Weights of a small mixture-of-experts language model, trained from scratch on English Wikipedia.
Size: 14 layers, width 256, vocabulary 12308, 91.9M parameters.
Training: a variant of Muon for the experts, 517M tokens, 3553 steps.
Below are experts of layer 2 (counted from 0) of a mixture-of-experts language model. Rows are named router (the router's row for the expert), gate (a neuron's input weights, with its number), up (a neuron's input weights, with its number) and show model dimensions 128-191. Each number is 128 + 32 x the weight over its row's rms, rounded and kept within 0 to 255.
Before each expert's rows: a language model's description of what the expert responds to. This comes from a sample of Wikipedia text that the model never trained on.

# expert 26
Country codes in tables. Three-letter country codes and field labels in sports and results tables, such as ENG, ITA, GBR, MF, JPL, USA.
router [125 118 188 136 102  48  74 173 128  84 146 128 148 153 120  80  88 108  99 122 129 173 140 101 137 131 173 171  80 108 152 150  97 152 138 123 190 173  99  85 115 135 132 104 123 169 138 118 186  99 124 156 164 153  78 155 131  97  91 127 117  96 170 160]
gate0 [104 105  44 162 101 124 186 108 155 209 180 125 106  88 147  95  83 148 203  62  54 134 187 115 141 148 154 151 104 107 110 119 183 158 143 151  90 116 118  72 145 125 118 110 139 144 105 112 122 124 150 179  76 153 136 118 167  77 134  96  62 122 108  85]
up0 [191 164  96 117 170 110  56 156  83 170 122  99 114 153 179 155 155 121 134 142 133 110 116  79 123 150 136  82 136  87 117  96  89 165 110 141 139 115 187 135 120  91 165 192 132  85 119 138  97 170 123 112 142 147 101 189 113 166 110  90 184 164 170 156]
gate1 [148 129 137 100 111 143 145  99  41 136 117 147 148 135 169  75 110 130 110  84 147 113  54 149 138 136  63 138 168 115 121  91  88 109 114 169 139 195 173 150 180 143 138 126 148 137 128 134 115 130 123 133 147 120  97 122 101 100 127 106 108 175 133 111]
up1 [ 93 119 152  65 181 133 167 151 155 146 112 142 117 116  60 151 134 165  58 159 127 150 109  94 158 153 133 158 179 131 165 117 137 199 143 133  73 153  81  87  90  93  98 113 132 128 179 150  75 142 160 132 131 138 141 131 149 118 139  70 101 146 128 160]
gate2 [162  88 114  55 143 140 116 129 144  29 132  91 105 112 100 182 152  63 134 104 195 110  97 184 102  89 140  96 142 126  97 177 118  72 145 112  76 144 162 116 174 253 140 118 144 123 119 125 101  82 144 120 174 172 135 153 130 160 151 114 127 152  77 109]
up2 [165  79 122 129 100 156 149 136 153 133  95  65 119  91 160 131  85 143 106 127 152 118 156 141 112 131 132 118 164 111  96 149 118  96 107  95 145  56 115  96 172 197 134 147 132 149 139 118 157  73  99 128  90 138 136  90 109 188 125 116 170  77 147 149]
gate3 [135 174 155 114 135  75  78 141 102  91 150  95 129 151 179 169  92  86 127 127 123 111 127  90 116 133 102 180 103 144 128 115 138 132 150 136 103 151 169 135 127 149 130 117 114 136 132  83 141 122 149 140 100 106 127  88  16  83 144 134 103 162 114 164]
up3 [ 90 116  91 123 126 112 125 204 108 122 155 175 141 109 113 119 156  93 116 105 175 110 147 162 104  76 113 131 174 142 104 135 131  69  74 141 134 164 130 116 152  88  82 198 153 123 170  54 129 155 166  73 146 170 148 120 131 136 150  82 129 132 163  78]
gate4 [149 128  85 132 143 138  56 120 104 145 104 119 166 169 153 101 100 166  89 114  84 122 186  76 135 143 138 143 137 117  86 130  69 180 137 116 121 141 128  63 137  85 168 140 155 169 173 166 133 126 101 159 105  84 117 155 122 114 116 141 106 146  93 167]
up4 [ 99  92 130 104 159 142 125 189 144 148 101 139  81 146  98 143 136 125  89  94 152 166  75 156 111 125 107 129 127 100 125 119 153 127 130 140 113 110 129 142 121 177  55 137  79 146 114  72 147 126 158 143 171 184 111 147  94 125 130  56 123 123 113 102]
gate5 [ 86  86 144 167 126 176 116 172 146  98 184 115 184 212  71 122 122 158 126 111 138 150  31 127  85 156 121 145 119 135 168  68 162 107  96 132 110 109 127 155 124  65  97 149 107 138 116 130 197 156  75 115 122 144 146 161 134 119 140  61 154 171 121 184]
up5 [148 169 141 123  94 113 117 132 123 126 108 127 103  39  75 124 135 113 126 137 155 147 151 114 114  75 168 167 144 132 117 125 166 164 124 137 100 187 130 124 152 124 164  52 142 148 102 143  77 135 164  94 100 118 128 119 164 120 138 217 126 110 117 101]

# expert 23
Sports table codes. Country codes, player positions and column labels in sports or astronomy tables, such as ENG, ITA, DF, MF, MPC, JPL, Goals.
router [101  90 155  88 163  68 104 129 138 137 147 122 121 198 148 162 134 133 112 146 102 161 129 178 104 132 158 171 156  98 167  85 125 119 181 129 127 126 119  49 135 106 167 162 116 202 131 143 149 163 159 100 148 148 100 146 131 128 133 141 120 121 124 150]
gate0 [168 111  65 145  65 103 135 162 138 113  92 131 162 102  93 112 106 148 115 130 193 167 147 145 147 112 150 107 156 136 157 110 154 127 111 138  43 123 126 128 162 111 109 104 135 140 185 175  81 126 152  78 128 122 119  96 122  87 117 118 129 140 123 165]
up0 [ 89 158 125 159 119 139 162 126 107 151 124 136 135 123 152 105  99 122  97 145 150 197 163 131 115 141 153 140 160  93 178 108 113 149 115 110  62  78 107 148 122 150 103 165 143 129 147 136 111  92 143 119  83 109 112 136 145 122 148 160 101 185 128 166]
gate1 [128 127 113 155 137  64 127 104  74 195  98  91 105 169 115 138 171  96 140 110 112 146 169 155  84 141  91  97 103  99 155 113 147 157 177 105 111 136 141 110 140  76 176 109  99 112 199 144 134 158 173 103 101 119 191 140 116 132 168 124 174 163 153 141]
up1 [134 135 110 168 102 101 200 127 132 163 166 169  80 131  77 152 120 105 151 107 140  70 184 132 124 168  90 130 122 127 126 121  96 137  88 116 123 108 144 110 162  28 120 112  94  60 125 152 130 117 114 125 168 116 177 114 131 109 133 111 107 126 156 138]
gate2 [115 116  78 131 129 138 177 168 195  90 178 137 127 170  68 200 137  88 126  94 176  61  85 122 106 140 120 123 187 114 178 115 149 150  79 107 116 145 117 122  96 143  94 132 131  94 133 118  82 118 122 192 124  79 125 198 126 126 127 113 133 125 100 149]
up2 [161 136  80 174 126 139 111 151 134  96 146 142 107 143 141 102 158  89 134 137 156 149 119 106  85 124 122 169  86 147 131 110 149  91 129 103 130  53  92  92 138 122 114 111 148  91 122 180 131 121 100 128  74  37 133 122 129 167 127 160  65 113 104 112]
gate3 [ 56 134 103 114 150 106 167 122  99 120 124  97 130 190 132 209 114 153 192 105 160  75 125 147 138 136 112 152 103 129 170 155 136 165 125 139 110 101 151 146 121  90 158 165 114 141 119  60 136 160 109 113 203 186 143 115  83 109  86 134 138 104  73 109]
up3 [136  68 225 173 179  82 150 136  90 152 159  78 143 177 157 159 132 133 120 128 138  94 154 195 165  97 175 116 155 126 147  91 139 121 154  73 140 120  70 127 151 182 111  99 139 158 134  68 161 139  94 112 172  43 172 119 136 117  98 147  73 129 161 131]
gate4 [117 140  99 162 118 115  78 143 164 128 138 121  88 120 123 126 141  88 185  86 124 105 159 111 166 141 121 130 111  93 157 177 149 103 133 157 107 170 165  75 160 170 187 153 116 134  97  99 120 177 170  99 166  83 106 153 121 119 143 128  87 138 106 150]
up4 [122 171 109  59 152 132 150 141  66 107 116 174  61  93 163 110 152 129 125  99 144 144 114 171 105 133 136  91  97 146  80 136 124  83 114 153 178 130 129 129  64 110  80 120 160 111  78 184  67 129 203 139 164 119 142 147 119 137 167 106 109 151 108 110]
gate5 [122  97 131 141  60 105 140 123 113 108 146 142 121 170 162 152  72 108 120 159 181 125 120 103 110 164 102 105 133 134 142  78  83  91 114 174 153 162 155 134  97 100  40 147 153  80 114 190 132 107  79 158 116 119 126  26 176 181 123 138 150  82 133 159]
up5 [150 128  74 129  36 152 124 138 136 143  85 171 120  99 173 203  95 152 162 115 134 113 190 122 149 128  83 157 115 159 102 182  92 175 139 180 145 159 158 130 110  99 102  77 150  84 114 156 177  82 201 110 118  93 131 189 139 110 114 124 153 155 182 126]

# expert 54
Table cell separators. Pipe characters separating cells in Markdown-style tables of sports results, statistics and discographies.
router [146 130 102 161 126 163 126 145  77 112 146 115 189  93 207 113 143 156 167 168  94 112 150 103  89  70 143 128 183 126 144 120 133 110 118 126 163 115 138 189  53 136 113  37 123 103 172 118  95 134  75 149 104  94 115 129 162 123  82 113 140 106 171 149]
gate0 [142 189 141  97 108 101 145 147 129 121 144 120 147 162 127 109 156 132 170 130 190 113 126 114 129 128 123 144  72 170  83 167 159 141 106 114 143 176  83 147 121 178 167 138  99 130 128  83 171 167  50 105 121 160 128 162  87 201 135 145 100 133 111 153]
up0 [138 145 124 113  98  91 145 154 127 128 148 112 121 169 138 113 137 135 166 128 163 144 118 129 102 146 155 139  58 189  94 189 109 157 154 111 144 168 132 135 117 177 180 147 152 138 108  87 164 184  78 107 148 161 174 178  84 216 131 141 102 149 106 132]
gate1 [172 146  86 154  96 145 162 135 184 122 145 140  87 133 126 123 150 163 148 137 198  81 133 121 146  57 134 157 159 126  96 121 107 120 123  94  96 173 121 160 119 151 131 162 133 172  94 104  86 121 116 160 129 165 117 179 147 150 187 125  93 176 158 153]
up1 [101 103 127 121 169 139 162 142 145 105 156 103  81 125 102 105 174 118 112 108  99 108  93 193  97 105 147  89  89 124 112 142 128 136 118 226 167 121 184 140 109 155 178 132 120 113 141 164  96 144 161 163 103 145  91 122 103 148 143 180 153 135  85 103]
gate2 [159  95 150  89 129  73 124 111 155 128 122 126 101 163 135  90  51 125 107 112 152 139  60 164 130 141  87 112  76  86 134 143 128 145  77 166 143 118 179 162 229 118 118  97 111  96 127 146 106 165 157 214 145  89 102 131  55 147 158 130 142  87  57 129]
up2 [ 77 160 148 152 130 167  86 142 127 151 170 111 161 140 111 147 146 134 140 179 142  75 138 121 138  85 128 147 151  69  79  56 109  78 170 117 147 143  58 128  56  82 183  92 151  78  97  88 196 103  91  98 111 199 105 132 230 136  74 148  73 157 220 102]
gate3 [161 160 151 154  99 134  81  83 114 109 184 150 120 164 166 161 173 104 158  77 125  93 139  84 172  50  94 171  86  82  97  76 114 123 103 134 155 167 155 162  97 166 116  98 111 104  43 180  82 122 145 152  97 175 101 154 134 118  82 134  74 159 150 120]
up3 [122 167 110 137 108 156  97 106 150 121 172 170 117 167 155 136 212 107 135  93 178 106 157  91 149  72 130 153  53 149 119 124 143 159 144 104 158 139 149 150 143 175 152 117  67  95  83 170  97 128 129 114 125 186 117 200 101 150 144  82  77 195 159 131]
gate4 [151 107 161  79 128 129 137 127 100  92 154 135 123  76 191 128 118 126 120 164 126 197 173  93 169 118 173 173 141 113 137 126 119 137 116 104 156 150 145 160 156 162 136 145 136 105 119 149 154 104 110 132 131 117 167 197 138 158 241 169 121 146  83 124]
up4 [117 116 127 129 133 131 108 127 117 110 145 137 124  99 147  79  85 136 139 131 146 203 158  77 156 152 155  85 176 118 157 171  94 152  82 138  98 162 148 150 127 152 121 148 121 137 118 130 190 148 151 154 124  96 118 234  92 119 219 106 128 142  71 113]
gate5 [121 151 156 152 172 152  78 141 134  78 174 114 103 130 180 135 128 123 169 186 126 160  92 190 141 137 204 119 104  95 149 143  88 165 128 145 175 112 147  87 144  76 132  93  83 111 103  78 160 179 143 135 109 134  56 205 119 157 127 142 154 132  83 196]
up5 [149 165 118 120 117 159 140  93 143 110 147  51 132 139 123 174 202 147 116 134 172 105 185 135 119 157 143 150  77 137  84 112 114  97  88  97 129 101 140 139 137 115 184 151 110 141 140 188  33  68 167 137 133 149  92 181 128 142 116 143 137 165 190 161]

# expert 45
Taxonomic description prose. Words in species stub articles and taxon lists, especially described in It was described by, plus it, these, distinct, and author names or years.
router [ 84  95 121 114  63 109 148 195  78 136  87 168 121  87 106 149 101 132 112 160  96 155 112 132 183 123 140  89 171 136 133  86 118 122 150 141 142 137 101  85 176 130 119  96  70 102 106 170 193 143 118 155 124 124 124 135 104 100  96 125 155  89 144 140]
gate0 [154 112 156 149  63  93 124 142 142 202 100  82 100 158 150 151 109 165 122 121  99 155  89 152 143 175  78 164 109 108 148 145 144 142 135 158  91 153 168  84 125 141 151  93  85 148  60 205 152  77  72 165 137 110 161 197  78 119 172 116 147 149 117 137]
up0 [174 158 135 145  83 131 113 125 104 123 188 147  70 112 101 190 100 129 152 175 139 116  98 115 140  93 106 155 125  92 175 158 124 161 126 109 116  83 135 154 101 142 142 134 169  32  72 117 127 197 130 158 141 138 123 108  58 145 195 144 166 143 143 132]
gate1 [144 110 103 180 125 158 117 133 234 119 137 142 133  86 159 105 100 138 107 160 121 143 180  98  97 147 158 144 124 123 148 125 108 143  46 134 104 202 118 152  89 179 122 106 144 135 135 115 160 110 145 110 109 212 135 103  76 116 106 126 186  63 133  97]
up1 [ 87 110 114 107 119 172 134 112 167  92 119 123 135 148 137 156 134 104  78 129 133 153 132 127 128  56 169 140 131 134  58 160 126 121 133  90 118  90 137  72 103 122  89 128 200 134  99 149 128 155 122  68 138 176 142  88 166 153 173 135 162 124 127 172]
gate2 [146 153 121 176 155  91 106  95 203 105 165 148 178 147 104  76  72 129 136 135 140 144  92  87 150 114 118 154 162 111 101 121 145 119 148  85 183 122  91 150 117 107 165 132 136 137 143 153 159 140 177  96  83 174 166 134 103 129  95 130 129 129 185 101]
up2 [ 79 142  99 170  99 173 154 109  68 100 139 125  62 111 107 140 121 113 137 180 122 156 143  78  69 155 102 174 173 143 127 130 133 123 114 155 133 118 117 126 156 122 141 169 114 156 138 113 119 192 110  82 112 161 136 125 130 150 123 106 152 113 155 127]
gate3 [ 74 121 175 100  99 130 112 134 108  90  82 112 139 155 100 129 154 108 165 126  47 138 157  69 117 148  98 168 128 171 171 100 153  62 150 149 179 113 125 162 169  75 115 119  99 133 150 211 116 105 167  93 189  69 131  95 170 115 114  64 171 103 133  84]
up3 [ 98  63 106 159  98 130 116 180 168 109 140 126 148 150 165 190 141 100 171  97  95 144 165 123  59 161 171 124 117 169 108 114  87 146 131 113 132 114 149 159 120 169 108 184 107 124 129 160  84  98 213 127 143 151 125 190 153 157 128 171 149  84 127 121]
gate4 [157 117 121 131 135 165 198  80 123 160 155 134 175 107 146  42 111 160 153 150 138  92 143  99 152 110 166 134 134  88  88  72 145 110 157 123 154 105 108 107 176 164 114 101 153 112 162 175 183 145  88 138 164 117  94 133  86  77 120 100  89 111 137 146]
up4 [101 128 133 159 155 122 138 151 121  92 137 123 216  76 213 122 100 109 120 197 144 125 121 158 172  97 137 125 117 126 176 153 104 103 132 166 127  93 132 140  74 128  88  46 159 174 154 171 115 175 139 190 140  67 145 111 119  91 105  93 177 114  75 154]
gate5 [109 110  86 151  68 134 148 168 132 174 121 168  98 132 110 126 126 129 142 186  81  79 105 132 186 121 132  67 147 162 109  89 102 128 157  76  76 172 164 175 111 133  95 108 116  93 138 145 137 107 130 158 156 151 122 117 106  98  85  90 114 145 129 128]
up5 [128 157 129  81 159 145 143  87 143 118 128  57 172 154 134 126 107 133 124 146 108 165 145 142 139 135 116 193 114  88 157 231 177 120 140 139 168  81  80 141 122 118 127 138 162 164 115 136 187 106 137 123  67 126 124 157 185 175 128 169 173 110 127 114]

# expert 21
Infobox field labels. Field labels in infoboxes and taxoboxes, such as Born:, Date of birth:, Genus:, Country:, Coordinates:, (aged, plus degree signs in coordinates.
router [117 155 125  99 100 167 101 143 108 156 171 109 142 116 151  71 105  85 167 115 120 178  66 101 128 168 154 155 129 145 107 141 130 154 181 106  88 114 150  93 152 155 102 167  94 180 150  92 187 105  99 130 150 107  99 139 178 132 119 130 130 145 152 157]
gate0 [133  87 161 155  69 150 110  96 150 116 124 161 136 102 141  46  74  89 159 142 118 146 127 141 130 100 121 146 108 131 134 144  88 169 102 113  80 190 164 134 137 101  82 100 153 108 153 120 152 135 140  99 135 101 138  94 164 139 137 104  93 137  98 129]
up0 [129 121 120 109 186 107 126 138 121 146  79 146 147 146 117 182 178 172  92 129 109 103 142 107 153 130 178 147  93 176 135  96 166  95 167 145 171  93 144 106  89 150 143 127 116 125  90 107 107 111 106 150 137 151 119 171  88 124 119 145 144  79 121  69]
gate1 [110  75 114 162 178 206 115 154 152 112 149 118 117 118 135 199 207 120 117 122 149 147  77 141 199  93 175 147 127 119 172 124  86  83  84 118 155 128 135 124 144 134 147 117 168 114 108 108 116 148 167 101 105 109  99 123 123 139 100 129 101 145 134 120]
up1 [ 96 152 150 103 196  90 150 135 116 122 102  70 160 142 139  61  97 188 136  93 166  84 150 110 104 142 129 111 164 138 122 153 150 150 120 141 112 120  73 145 140 183 145 170 130 158 111 117  97 159 124 128 146 158  66 137 112 134 147 116  73 124  91 106]
gate2 [ 88 108 175 157 131 139 153 128 122  85  87  96  93 116  93 134 117 154 148  95 106 109 127  89 151 127 125 127 151  97 164 133 185 128 107 145 132  97  99 161  76  96 127 111 104 134 129 190  93 124  67  95  85 118 153 142 130 100  56 119  36 122 140  99]
up2 [142 106  85 112 161 187 100 130 113 143 156 181 157 136 133 111 136 186  93 174 165 139  61 130 135 129 136  97 117 129 139  70 133 158 119 152 136 141 125 140 137 148  98 129 195 178 169  92 140 133 165 133 142 162 138  67 156 124 231 112 192 107 125 109]
gate3 [ 81 129 124 105 130 114 137  83 179 136 105 159 111 115 135 138 125 168 121 160 155 146  88 108 104  96 151 126 114 160 114 137 174 106 119 166 155 159 106  65 160 122 159 173 110 214 106 137 135 133 138  68 132 117 124 143 124  70 141 150 111 150 135 152]
up3 [111 129 143  93  80  89 155 134 104 119 147 101 153 105 102 112 133 152 124 153 114 134 102 128 107 217 169 125  95 136 128 131 103 129 136  95 130  90 211 132  91  84 190 154  74 176 172 120 143 109  72 130 177 144 149 178 152 159 117 112 123 116 171 107]
gate4 [ 85 159  79  55 125 104 143 134 106 120 137 149 133 139 139  65 147 168 120 121 171 115  37 153 182 133  94  84  66 139 107  78 138 133 131 169 170 148 130  72 145 136 118 179 123 110 118 156 144 164 110 105 113 133 142  98 106 157 195 122 131 122  72  71]
up4 [187  92 165 181 131 177 175  96 156 125 152  99 119 117 137 116 101 105 167 118 106 111 168  78 118 112 182 168 140  94 159 149 171 142 138  40  97 134 117 143 141 155 125  82 152 178 182 105 171 100 130 122 153 134 143 136 137  51  92 143 146 189 129 154]
gate5 [113 178  57 133 120 135 167 166 123 130 129 127 118  94 159 116 163 103 166 119 114 120 103  86  96  78 163 111 110 151 160 149 149 139 184 134 170 111 119 146  81 125 186 121  75 136 130 103 167  93 129 154 111 136 117 149 111  76 118 145 103 138 113 119]
up5 [154 141 111 169 111 145 157 139 126 141 138 145 204  96 149 149 125 173  94 132 152 161 225  97 122 141   6 141 136 131 126  84  58 212 133 144 151 141 165 128 201 146 102 137 160  78 174 124 122 146 163 131  93 144 129 148 137 159 149 125 129 116 196 134]

# expert 41
Colons and semicolons. Colons and semicolons ending labels in infoboxes, lists and track listings, as in Conflicts:, Gmina:, include:, or separating list items.
router [138 150 128 159 192 157 122  80 153  54 157 101 180  85 135  95 172  64 163 142 137 135 118 144 137 135 152 129 103  84 164 113 156 135 149 163  94  97 108 154 111 138 173 168 139 187 121 123 102  95 131 184  84  88  80  81  91 221 181 137 133 165  98 117]
gate0 [166  94 161 115 160 146 128  72  90 124 172 144 110  67 164  78 181 106 112  85 169  68 109 151 149 164 166  75  71 100 133 170 124 199  77 154 119 156 113 128  81 129 153 143 151 118 179 123 119 177 141 114 106 122 124 150 128  93 144  89 103 163 113 127]
up0 [154 172 141 130 148 201 108 105 147  85 135 110 153  77 133 103 146 109  73 165 184 121  42  94 121 164 123 109 118 115 105 147 133 161  83 111 135 127 148 137 157 131 162 163 181 141 127 139 117  68 131 106  89 123 128 138 140 179 103 144 160 203 121 159]
gate1 [182 120  98  78 141 101 135  84 134 122 143 158 128 143 176 103 116  69 166 154 147 150 128 106 143 109 144 138  94 180 157 112 113 128 185  88 119 147 107 120 156 173 149 163 129 146 123 125 161  92 127  73 124 131 132 173 118  75 114 124 127 128 149 131]
up1 [130 107 101  72  75 124  97 116 132 142  93 141 138 114  89 100  93  67 137 173 133 121 175 181  69 161 121 135  35 164 111 107  91 131 183 168 137 140 136  60  97 141 142 163 146 103 136 113 176  83 172 142 170 155 126  89 118 108  91 139 100 138 117 149]
gate2 [154 138 124 122  78 190 115  81  85 161 138 133  98 113  80 109 137 103 166 179 127 123 146 130 140 119 122 103 158 100 104 179 112 124 118 120  76 173 118 132  94  94  67  89 119 123 137 144 106  88 117 171 136 170 125 132 168 169  75 116  89 150 158 163]
up2 [122  76 117 113 174  35 121 148 145  62 125  65 141 188 128 101 170 121  94  48 127 172 134 128 100 145 145 157  91 172 150 146 141 167 108 140 151 140 142 158 162 154 139 134 141 124 108  71 129  93 196  84  95 114 137 162  96 179 136 145 147 130 118 142]
gate3 [138  54 115 119 146  97 146 117 109 134 132 122 158  95 107 129 142 126 179 124 140  95 136  74 120 123 109  97  92 131 152 134 152 192 108 150 150 108 191 144 169 153 174  91 146  86 110 192 136 111 160 114 121 115 136 113 156  68 139  71 138 139 145 153]
up3 [163  57 139 109 164  66  96 117 107  96 161 138 174 134  97 104 159 126 164 145 113  96 106  99 137 118 154 115 106 111 148 103 151 191 160 142 105 120 154 133 152 127  91 181 138 132 118 185 152  75 135 133 117 116 165 123 156 112 152  66  95 135 143 130]
gate4 [144 177 164 129 152 161 107 168 163 176 106 156 163 118 128  97 106 119 131 129 152 122 112 127  70 110 100 141 119 170 166 107 102 103 122 111 135 168 148 110 108 118 151 145 164  97 123 180 134 126 158 107 112 137  96  99 159 161  63 108  53 152  89 117]
up4 [149 160  93 168 143  46 113  92 158 116  70  88 127 136 123 134 132 137 134 178 126 148 146 141 106 171 164 134  98  97 114 100 126 149 180 133  65 106 145  96 106  88 158 139 174 127 130 110 129 103 100 162  63 116  70 162  52 108 125 162 169  99 100 125]
gate5 [128 124 142 116 114 153 128 115 176 124 138 138  99 119 118 176 176  99 136 113 168 107 175 132 119 115 148 152 107 157  67 141 132 139 204 158 137 108  99 109 107 106 102 125 111 156  87 106  92 169 127 150 144 110 131 174 130 167 202 128 106 168 146 163]
up5 [155  95 169 114 111  85 184 175 120  91 135 134  63 121 109 164 149  95 135  92 103 119 142 145 107  91 141 117  43 108 129 115 144 156 141 159  63 133 155 136 121 140  68  99 162 147 124 170 150 130  65 161 133 140 130 149 162 128 132  88 114 156  65  90]

# expert 60
Biographical action verbs. Past-tense action verbs after a subject in biographies and narratives, such as moved, returned, appointed, went, earned.
router [157  84  82 122 152 202 138 165 111 177 116 131 129  96 123 117 113  90 175 115 129  85 148 141 117 131 198 128 154 111 102 148 117 121 142  94  80 138 125 148 183 141 106 116 117 114 147  95 151  97  87 145 117 132  88 100 157  84 163  96 141 164 148 122]
gate0 [186 131 102 106 144 126 138 172 162 184  94  55 142 111 107 116  61  84 171 119  92 101 123 110 123 117 137 174  82  94 140 146 186 129 130  78  88  80 172 145 132 137 129 114 111  76 168 100  92  93  78 104  93 108 140 112 141 100 123 106 100  82 112 125]
up0 [ 89 139 153 104  80 130  77  74  96 147 137 212 109 135 151  56  89 127 113 214 180  47 102 124 155 142 186 195 148 164 148 138 174 170 109 202 118 169 178 137 139 156 127 126 194  75 133 131 163 102 108 154  81 182 153 149 151  85 148 132 136 122 173 169]
gate1 [116 126 104 169  62 188 139 164 122 149 108 169 118 156 134 118 170 132 137  87  99 109 139 116 112  67 147 166 129 134 111 175 203 205 191 133 121 165 149 104 111  97 102 146 128 101  76 143 196 189  73 123 109  87 127 144 109 147 117  75 144 142 143 136]
up1 [136 130 144 138 169  98 110  87 148  43 163 102  90  75 136 206 133 117 167 162 143 117 138 138 140 154 113  90  79 146 186  78  90  44  99 157 110  98 127 140 138 137 166 113 100 155 132 127  79 114 153 131 135 132  67 133  99 154 153 170 170 161 168 135]
gate2 [129 137 146  86 120 143 160  69  85 113 131  76 149 129 157  73 136 174  97 165 164 134 163 130  76 120 176 150 142 124 114  95 125 135  85  77  95 104 129 159 126  98 116 138 177  98 105  99 130  89 121 131  94 136 134 123  91 125  92  99  68 158 160 157]
up2 [132 122 181 119 117  89 111 104  96 152 110 127 128 108 155 110 116 111 141 113 168  74 137 115  90 109 156 175 109 172 130 121  91 165 117 113 134 120 157  95 165 120 121 128 170 108  95  36 137 100 108 140  95 140 182 109 110 176 108  98  82 128 152 178]
gate3 [190 105 142 146 113  73 169 108 171 114 167 117 168 151 116 111 113 147 132  92 138 129 129 140 132 158  67 152 173 184  81 163  99  84 161  92 153 104 127 141  98  53  89 161 108  72 115 120 120  97 115  70  95  83 126 153 133 146 105 128 159 160 157 184]
up3 [151 130  78 186 110 109 136 136 193 108 152 103 155 171 129 126  96 127 179 132  86 154 135 107 131 102 124 121 123 133  95 182 140  88 162 132 118 133  96 155 157  84 181 151  47  87 139 200  74 114 168  79 145 182 130  89 145 109  88 108 136 146 115 124]
gate4 [119 158 166 130 106 124  95 177 140 143 120 116 124 133 131  94 116 111  88  86 189  78 104  79 139 106 154  94 150 137 164  83 144 156 150 135 108 124 125 113 120 188 151 136 159 155  78 146  93 200  81 113 202 130 141 112  82 162 155 105 113 126 128 111]
up4 [133 116 111  94 187 155 160 125 105  95 111 122 117 164 168 105 150 149 171 175  95 158 137 153  70 154 124 144 162 161 112 150 120 122 118  91  93 105  99 153 174  99 127 108  97 139 187  94  94  47 158 153  64 130 173 165 178 148  85 135 140 150 143 162]
gate5 [119 150 173 147  91 155  63 129  83 147 156  76 131  91  84 144 138 118  91 154  48 119 159 156 151 123  95 149 111 115 168 145 112 116 132  95 104 112 148 144  94 116 152 161  91 149 150 102 184 159 148 153 150  81 119 124 156 208  69 134 106 130 142 147]
up5 [173  69 128  96 161  92 130 114  85 137 180 136  94 151 148 147 137 174 104 132 179  93 159 160 184 145 113 133  91 122  98 104 125 179 136 151 182 107 129 130 112 150 111 134 129 121 121 153 102 152 177 114 135  88 128 177  95 147 139 118 111 113  61 144]

# expert 36
List bullet hyphens. Hyphen bullets starting lines in infoboxes and lists, plus section markers like == and fields such as Directed by:, Synonyms:.
router [168 109 172 124 144 131 129 135 121 147 100 154 138 206 141  91  57 116 169 149 127 178 136 112 166 126  73 175 156 129 134 116 143 105 142 131  98 117 112 131  86 152 155 136 146 185 175  96 179 115 127 118 103 137 204 113 161 103  63 131  64 116 123 136]
gate0 [124  88 112 156 147 100 170  81 152 140 110 136 135 163 109 199 142 131  51  93 125 157  78 162 106  69 117  87 156 138 207 154 111 117 123 115  95 104 155 171 152  89 120 187  96 158 149 156  97 167  62 107 196 118 129 131 133 162 137 162 133 182  67 111]
up0 [120 162 170 107 149 187 116 117  67 152 110 109 150 174 102 145 178 118 146  93 171 128 175 163 124 120 150 107 101  88 118 135 121 109 134 107 130 131 109 165 126  60 120 121 159 144 166 177 119 161  93 136 107 144 107 119 161 197 169 121 133  95 164 116]
gate1 [117 158 111 134 180 117 154 116 114 160  91 135 196 154 144 111 128 172  93 152 142  85  92 189 137 127 136 162 175 133 103 121  97 182 102 182 122 122 203  95 152 115 146 161 156  87  78 166 146 119 100 121 143 147 149 146 127 154 188 122 171  92 128 140]
up1 [154 118 117 107 138 115 118 101  81 114  92 115 136 131 137 115 126 152  92 145 141 140 125 117 126 129 202  98 181  66 110  95 130 183 108 190 115  97 192 140 167 108 127 169 151  35 167 175 140 134  84 128 147 146 105 127 123 126 175 131 151 145 115 125]
gate2 [135  86 103 144 102 131 137 157 158 147 153 122  69 104 134 182 139 120 118  97 123 154 121  74 122 123 126  70 146 126 132 138 165 169 150 153 127 106 159 143  83 117 126 127 146 115 125 114 127 103 130 136 135 173 107 161 112 118 217 180  73 104 133 116]
up2 [ 92 134 103 156 211 115 135 135 114  95  54 107 131 144 156 174 155 165 139 124  88 117 213 135 127 121 151 100 150 135  87 114  91 139 143  69 143  97 117 162 166 109  87  81 153 139 142 148 110 116 118  92 129 131 132  92 137 145 147 173 160 110 116 131]
gate3 [120  92 139 163 106 181 128 132 153 142 140 114 121 136 206 123 149  90 100 107 126 124 148 119 145  73 119 184  96 113 106 188 135 120  89 108 174 194  85 165 150 127  97 150 118  67 147 108  93 119  64 114 136 146  90 128 132  83  95 107 123 113 109 121]
up3 [ 72 168 140 146  76 169  84 167 152 110 146 159 131 170 120 109  72 112 151 114 190  83 158  91 134  92 117 182 144 124 106  87 130 140  71  88  86 119 131 129 151 134 122 127 107 159  57 153 152 143  76 116 169 167  89 103 136 139 103 121 184 142 141 100]
gate4 [124 133 169  99 149 133  95  98  84 171 119 152 128  83 132 155 181 117  89 145 134 159 163 156  70 103 125 140 122 117 119 134 169 136 196 133 104 156 135 111 128  87 112 134 144 100 128 148 184 131  86 148 128 120 198 150 171 240 110 129 146 138 151 138]
up4 [183 173  86 155 183  95 156 119 113 159 152 108 136 136  91 168 159 137 143 144 140  82 122 184 135  70 150  69 143 155 130 150  81 136 162 222 124 112 164  98 145 103 130 193 141 157 146 173 123  90 111 152 110 105  74 152 121 132 166 134  96 111 128  31]
gate5 [154  72  88  98  99 144 128 110 142  62 151 127  91 118 137 115 132 105 125  99 146 129 131  82 144 133 155 113 113  85 144 145 145 145 136  91  73 153 118 165 141 180  69 107  92 140 166 128  98 186 138  65 136 191 143 111 136  67 121 125 153 184  95 112]
up5 [ 92 149 135 132 163 106 188 174  86  85  59 114 179 131 127 115 128 182 154 107 123 106  75  98 139 203 190  55  88  85 135 104  94  81 125 149 168  54 176 104 147 106 157 116 117 111 127 136 110 130  79 170 177 163  89 124 110 204 110 172 119 117  90 148]